From a checkpoint of a small mixture-of-experts model trained on Wikipedia: a sigmoid router, a variant of Muon for the experts.
Below are experts of layer 2 (counted from 0) of a mixture-of-experts language model. Rows are named router (the router's row for the expert), down (a neuron's output weights, with its number) and show model dimensions 0-63. Each number is 500 + 25 x the weight over its row's rms, rounded and kept within 0 to 999. Numbers have three digits each.
Before each expert's rows: a language model's description of what the expert responds to; "comes before" lists some tokens at least twice as common just after its tokens as in all text. This comes from a sample of Wikipedia text that the model never trained on. Tokens count by the router's weight.

# expert 4
Description: Line breaks and punctuation
comes before: "-", "|", ":", "==", " The", "The"
router:474520527514523531517435492523517515466473474543534494481529482496489494502499506506531506538539509489467504505491508465550495472480491489511502504523481498542532479465474496519500514529501499
down0:532486514522514483516524516460471504515474489507515499453491473504523535508501522556518520497512507533480526551496487495474492521508523516469478526490496507445465485560469494505458480520510511
down1:445477539511490509453463544495514483478488504517492478468480483516496483499510480536481532536495487512498538485487456502477502534492490493533500487495514534492509547506500512519463478503524571
down2:501522550533539499502475528496524498512524457484515453476498477526498554521553526530472494496484481508493480498522483568444505505473483495507460515517537515428460513501547499514490542476513527
down3:467490516493484480502534529492503494488515558511477503486507476484477504494481504516541513490487493498484493528474497509484496504468486483520475490446501490523481507505495457490500497477489498
down4:521500518509527528528497494510477533500465533469484528448503527511499497461498501494495446491519513526482488473513522496521498459509494529516524541492468478537465467501480462486456511502507492
down5:518461491510530554506458526498516492479497508485490509484507531509495512514465506477535508468519434485500508499507555506473479545532467485530489511523500490489494517504487505502505513500445510
down6:513519478527523528518441492482469492526463461517483479489544528553522518456473503531474519536529509459465514505525483466483481506482453478535511487481479482497506506490493502515436480529498478
down7:498510499470492485482481465485508512464537483443510507513509524451525495515471507526470506525534517469529513471540463473491486470504479534486531470495470553558472511450537469501510478479475497
down8:524495494520538498499494497496484480479513459491482536495507495527510484479474540477548527512501504431524529506482487542482468519535520484508499517490526528484525489514519498513520553491458487
down9:498469501514477510540525490507492506507461534489488493499458453452511494523473469504470491481529517496523525475463520475544523505508488469508485513554535502551530488503497448484499482514449495
down10:495512524480487567497476543486502527514531487497449473514497514511469505504468546487512523501499529565498509491548540507479526519500518526517510511525522506498512477457486491523525534489489548
down11:492504487464557455480519520468484514493481493485533498517487514481521556507483504501485491498502504520460500491463480499504556473458546514518567500510528486505490488460504519492536520489536475
down12:504539466480500470473521522530491518519527468524544528493448473524512525472483544516503488534496508520546506470517509483515524486446496520529468470536490478519528536496474480506511493537505522
down13:525486506511526471476467516520532534495522472485488468473517451520494546496497533526531451505556487513505527443489539463497485482508471492494520487494490499528508520448483483512505512525506488
down14:530485424526484470493495530504508495528516460507503509536516465511527480496546480508509464522490451513510533495484539482476482497502506541486458469495455472533498533454452467487476541469475533
down15:490471502516568486507519508512461502474492493501513485479455533465519515499513519499495489475445488506528540499491492540509487494514474500492536532511513523500507490521498487455511506486524504
down16:521503497544480491509520502550500470479479485514495457498482532485516488507520512555518465447487488499535502508540484485510493491492510508510489541500471493487475532520533559538525441530462467
down17:494449483489487512520487488504499516511455499474516496495505532516486500432535512487536476437512472466516492482476490497518527509510510472511467504484500509493461501506484503521464509516461484
down18:478479478503483533521462480528457499471455522500497468450468468496478519483518560493501479509508523495485488472505539516515480502463494523517457481486433536501514499531503556463506501552467508
down19:487483482522491537471505544478515542499515518489525454494493554514531463506553464475453492518457486505516507477499534507498498492484512477507491509483532519514469500518498490461483495514503464
down20:526484491509478461496483536474490488487438502524479480516469499487492478475487518462521546531501537479507490514545520493469527496443527527470470540491494490518512528520526521543511519496458537
down21:489472482515494488505457478519495486512517513483496493505529478488491486540485524556500500553512512527520557430516518545529536534535472507500498499509470515523472460484504496514478508491521500
down22:495465468439504504487476523506468480485500499500477521523499495503472511514506434500485497498486485451491502501490497486488499517506494553500469496486520489513547496499484509477533508484499468
down23:519495482537493493503482457482535492504518500506511485537462525493509491504512542573479551500522498532496486498504501457576491468543467486488494499498504491520466540486496498476505497503495498
down24:506525464503477518473542516503516478484509478530509493529489448462513463523461546505506489481515586502520498454502526539516503513486497507446519517515513515525512502465513513489495534481513483
down25:491506436511507510500507467503522472503474492484456544504475508525470505498510466449517497530516485502559527490480500486499464511506446453493523547553476517460508502520498472508483504485483475
down26:536510524537478449499451492494522501469492486487508503542491520481514505479477476484503491518539466447501498521516508487452491490462499530492516507518501484506519469476504546556480492494495529
down27:551509518494489494523482520495495475522573494494485517504484514508497511502520488504553534468478490502516491487491496515506544509537521472495504468494509517483491483505483504545510519504459506
down28:465511539521488470506492451502534498524462489473500466465532492551484505521502492539545497489486539517473498485525493476497497490511487496459447505505478471551504537485501508509506476479455518
down29:526481520496459511509534500456505520512529522564463494497487540536528490482528493494494537496454530552513486486468501509503467515525545517454489525539504532476513529499475495540516525511518463
down30:533492495466543494476526471496529497506445506483523536496497486500569473533498489484472488497516526490519509508498563452500514475503503488484469463496520493479477468547495501511501505520538492

# expert 7
Description: Table pipes and the
comes before: " ", " —", " —;", " +", " States", " −"
router:497468479494520505478501482484460520488523518509551518497500490491469468462502485513506505538526504493451501481512478448504516506509516507481516546488492469506475504471485481475505516504501508
down0:479523506498514504559475501515469515447495510461496497497495501492470501511481472525525498517525530472506523455502508532507535483509483517468486498534505453540481499501521466505517531474479506
down1:482479497499523553503526468503471453515521521457457488507471500469501477478450531488517472483493508522529501532506481528484487507511502498541493551525544494547480490462499536514517500481433470
down2:523463472428540516495450493479509481538483503523523487501480535503537504499519537508466436509517486497502539498496498518496484516483479542483496459497484501515516487498460523564487497534469509
down3:508470533497465523502480524492449542518497547476507515511526526524480510526493417460543480515500511507526487505504533528468504483500483505494550476515501492466531469508562487505501517488549469
down4:497479540518505490526499511494566518559516471488477479487509497509495457481489517500521506536493494503498504484484525506513492495556495530535496492492511553516529527524497494468480518510528529
down5:510520471463506485539526525525474517473487491517504508535486469491495543486531530511510453507480485478537527479539519483459496493509477522510558514511483463488504511500520526498556471444504502
down6:521487505502458544507505499545491516457517494531529486505475485521468508467433468481472482508519499485470486484528496473519501466551497506476480507492502467495545483454537488508505498489511490
down7:507524503507536506521472523487465508488441487485490565474474503525540470457476521477504503509497504529472534484518521499518515524481536520487508523477466466484503514497509496517491500515507526
down8:503556555493500501511537499512517436550521527538491507480501502464497498533502508515508460474488483494522486482511522550526516425509509513474503520524509504472498475518540472533483484456527494
down9:520435423498514517523439441496502549495497490456500521533505480467495493502492532498433500478514492508509509503501508500532515495496487509502512480492493520478556426557507471464484504535501485
down10:486483505554488502546528482456475516496434511514516495500498525468487472527481488504458488507523543509505492550501480510524526494482536508503497438540500501486492488494479552539529478513506446
down11:476510531483517458514492484460488502472530512515493539469483529517460503575498511517496538560509483524536505517553439514502525465469478448524489491492487507505485507473498477479472467501474534
down12:488500505513500539516497517581481485490486531536458482470489537490459513492500492515506486517495494506491540537470521496455513533489487508502507476486484499471455519490524501480522573501552508
down13:498526511468490535497474506490478460445485547500508499477501481527510526503473494496481468532496483473501486499528507543480502504482511472534467556445473482502500478484561493473532477520470483
down14:471503504479498487501492497459455510510490545513469467490511479533463524509523482466489519441556509532486505527510540485484492499495516509526489505510466494473531496438520508445504508528488432
down15:475477514432499462483491490476555530522477460478469492487511495517501500449496527436520509470465496482492465470467524526507494478505496501509453514484526482498498526484538511487518524471490533
down16:520528474469506489526542527515526474509509496480481500504524534466485496538465462487476487518506447498508493464476518480490485550451486478500503539520490514495493489482521514468484470493465530
down17:509496513488503488473488545491536458449494482483500469500477553500515534532502496520466503487482516523509523482513498503499500506502549529517517470523511498502507505442547494491496546535534531
down18:518511544469518502520514482531441499567529482465502473514503484479573524512527505463515478479467457502492512550466464507545479517479493467509470515512507510509520506533483539466512481490507526
down19:500516514459502513502502491516493479523488506526477509496500540489505460514489446475523466480486494509480531503538540502513505518484506450447522461478469540521532503473517508470486471486502468
down20:516479464527502550522495489504486451478473521500534548486511469490485477524528493462464527512496508523500494520534495485484469496494516486461478531491503432500527514500485504542500483533507509
down21:516513546558525481488507527474522486500524526549489509514508493539486520476528514473533540508490475484525485505515496482486494535499489467543497533490495472496473508483534556471490510541495438
down22:484476508525545518570501509520532506502531503495509474494483502531504527484450503475490438525529519489531513497544472512488507504488462499497475528496462452494520516503513480511472483486540506
down23:466483465491469495539500482512496496513495508501537534495460516455529521483503484467490474509481510499475435497461472511482515514475481536471528484512531475501512497470482522449520495504465504
down24:513525518470481525512480485507550484519540509480485550479525510519475498506473490463475450507498532524492487496501533533449516524512537491526480519517480530522504519515491501503506496458516509
down25:504506526538477496524498480541486457562520510502485449475511530496509486503556489510510474517542477475458471494508479518513452485518497498506518508489485475555484522498479483485513536508470475
down26:540496546495484496534486532481486495458526538515477514521493455484514442475547477461541512499468440491505527521506492537491499523471538533479489518510500486473494532540501539516473509455504477
down27:481467524485464533458498506530540480520537514469498463525510514483517480474508536456461487455470507500476501532498464522517513529553504529547518496506499512557500531519469500484543448479504535
down28:489471490459475471481527517521498470519482509522544525519447487469472495455500487487497495494497504489468496509493522467491505488509497531500465500478478471490503498530478480485485518494504509
down29:521524469469480482455527477541515489478500489511487482476473450530475503504543482480448520528516483475460504554429497511485504513479474479470509486497508501506528527518536468506490540495499521
down30:495498486520491469492537483470518470504553474472502479531496546479498510478509525451495456495504498465477496486520480557513486493457470535479513477505496529460528517523494475475432520478476484

# expert 5
Description: Word endings and nationalities
comes before: ",", "\n", " (", " and", ".\n\n", " in"
router:520478487509535505519503489527481505510498450535469524487517455421488490501505475514502487487530462486517459516462533516488516466495499473532524491555485486497516508485511472460473501483475506
down0:506532521463493478502521521518503556486474513511505497509507511502496540513541532499447471504555460483443499493485491491514511510489476507511514483555507518503494526486464475511515487523508469
down1:508519499480516464527489537489477553523489498525485495491458483478555434552513491483498495499519482516524459528490512478464477535504499488528450490528481508501480472505483476506545482491527513
down2:521495516491513483468557516517506512510504484529537521533514508477491526539529516493454538478529476476510519520480524478515461504520491475528484483564491496488475536425514505548511485439502516
down3:491521516450534523498504503476493487458496510517537538531492525482520483436472481471510522491550527489499513546465442501478504516490479502530504484506502507501512516499531468473507521488511485
down4:508480456512483562497466446500484495489520544505560523503484496523533521461505479496514509516465457526494493509473500526509463497484511508538496531497489503548520501463481501499495465510491521
down5:457484498478515501491535518546555463491527519515494491524464505470415534519536550537449526494531465500448534544502536479495551517499465488471475530485483517520511521515479516452534458477495519
down6:467503520535516510479522506469513473490579477492487464493512504450495505522527540546456485463497503465510462527494513510485498486553563475524494501533483499524499463493523552472523502466513508
down7:505485506453531499514552502525511495491480491496489536501448483517475493503500484501519488505533482497487500504507499477510499488467518525501526433457495503486525498463452521506520515518510495
down8:505502467517529509510482520510442547525498498512550528504500499512470488528480509488516499510469522504504549540504504533462472517494544495516520532486487464549519490514469500504496503534499486
down9:491489507472526490508498510498518496511529454473470481508500467472455540455514501498482523482549475535458458454496504496518482507489507494503467534533487451467513514516463445536476532496490492
down10:496463468506451493527523493516485546479499499532515526466498482513492532498502505550534522487483517488504513498504485474487483475494523511486486516507493497445498523474508473513479485475491476
down11:533505567528505497507502520498559492494515499498472495498496491511481496519509540504480493489478548485520500589499482483486495509545524514484527552563520473514462533485451483509503513508478516
down12:496493523486492473517536514518449487539524502517497504466529496484480512505520520505478529482478496480500460436497508515505487509481525494536458496505495479477460482475483485521524494461484561
down13:497537458512506504458473498499503505483513506493505483478493497502501499525506418478502511491521528489435521487487482479540505531506499535518502537511496523471510491502548545533479496495485503
down14:500540530505496478544468524488490535487499522477490487491445496494479486507442477482536539495478508522508483506479502480470492462500527538493478513475448515528547478531483529518508510527514524
down15:505494499438490491473489507511489495488491495515467488481536501501495501460497517493485504469496507496482489488484495483464506476502532517462519517477560516506501525499436509505534535485510556
down16:481502478506471531499469500507529514505447526494508518490498494507482508504482469485498461495505517517496496497528508478513518497500471503517481571480493498476484472506510525497472469547495493
down17:512517455522526527517546472540503512463517494509495505513505539521526489506493529529495500528530497482466512485498506465514482475480506521484457482491545506514535543488511541452515501500474435
down18:500467477508542475553466515500513485513468503475517499510480490509510505517489501493527502525537457527463480480509532518529499510481475482497506478502514472513517508493501518516521520517476444
down19:496501478495501522483479515459524491493493547518508468468517501515517553509517482491463524558532451473542493501494502536469502523480499503492555501497563529519457541532512486469486510537497463
down20:511527501437459520516488467484506515478438496533519492432457503486482476509480469496482517488492504514540512470493521472505490488512528499518493494472487540473507518470482517498486528515506548
down21:511483497512504489499466492455468473475437533492483505485499508507501519464442505488499497496469496484508515471511501513508484503455522479490523555426465472466542502455467481560486501507467461
down22:543449542540529503478512484478482514482490476485499514477505480482506482506516507516493521492499530452466474501522512505480529503520538475519504505497522454503476521526555489460506505442470520
down23:497453521521501532488505468486498472486500496554439522506497480485475468537533490502480506446507496512520515495513501496505501514539493498497493512514528478526494517487501505556490430482539496
down24:519512452472487523545494491501443483494488497483463508472558569466531504533515497479522497520513467482508521506516516500503495467451530474494467481521508507524516511509477481491501521517497506
down25:529485490523491482526506475502488469567503475503512502523512505484478474495502495515493470468521499520492508553477514512487499458498496542500492492509523497503520509546513499507507512451488524
down26:547470498556513524485504500433468495494513477498522504486480506492503486517543496482499515479459506498527475499525473523453509467560494491482482514473547488476472506529524513464482469500488542
down27:479483550437475535500494523480528507483474524533485464488513509465483476502509551501513478497541494474478476533507486520496477498494488522509527524498507477527487494498525502525495484518494513
down28:470508487504473494522513508541489540564524479532519514459533462499464503523488471461472558505485471492526483507503492506499463475494438511490493473505534458505502548495499508446462474550528480
down29:454481546530484488534517485526474529523568487518508477494534500516548505482501482495478524509500462503487546497524455496498506514531512509474494533517490498529451493504512551501506478534524508
down30:461459486489476467497505453540556482469488501507499506537485548546509487488473504488560495514567487558541516456509495499467524475481490524479522509494492500483479486479510485480516515501448481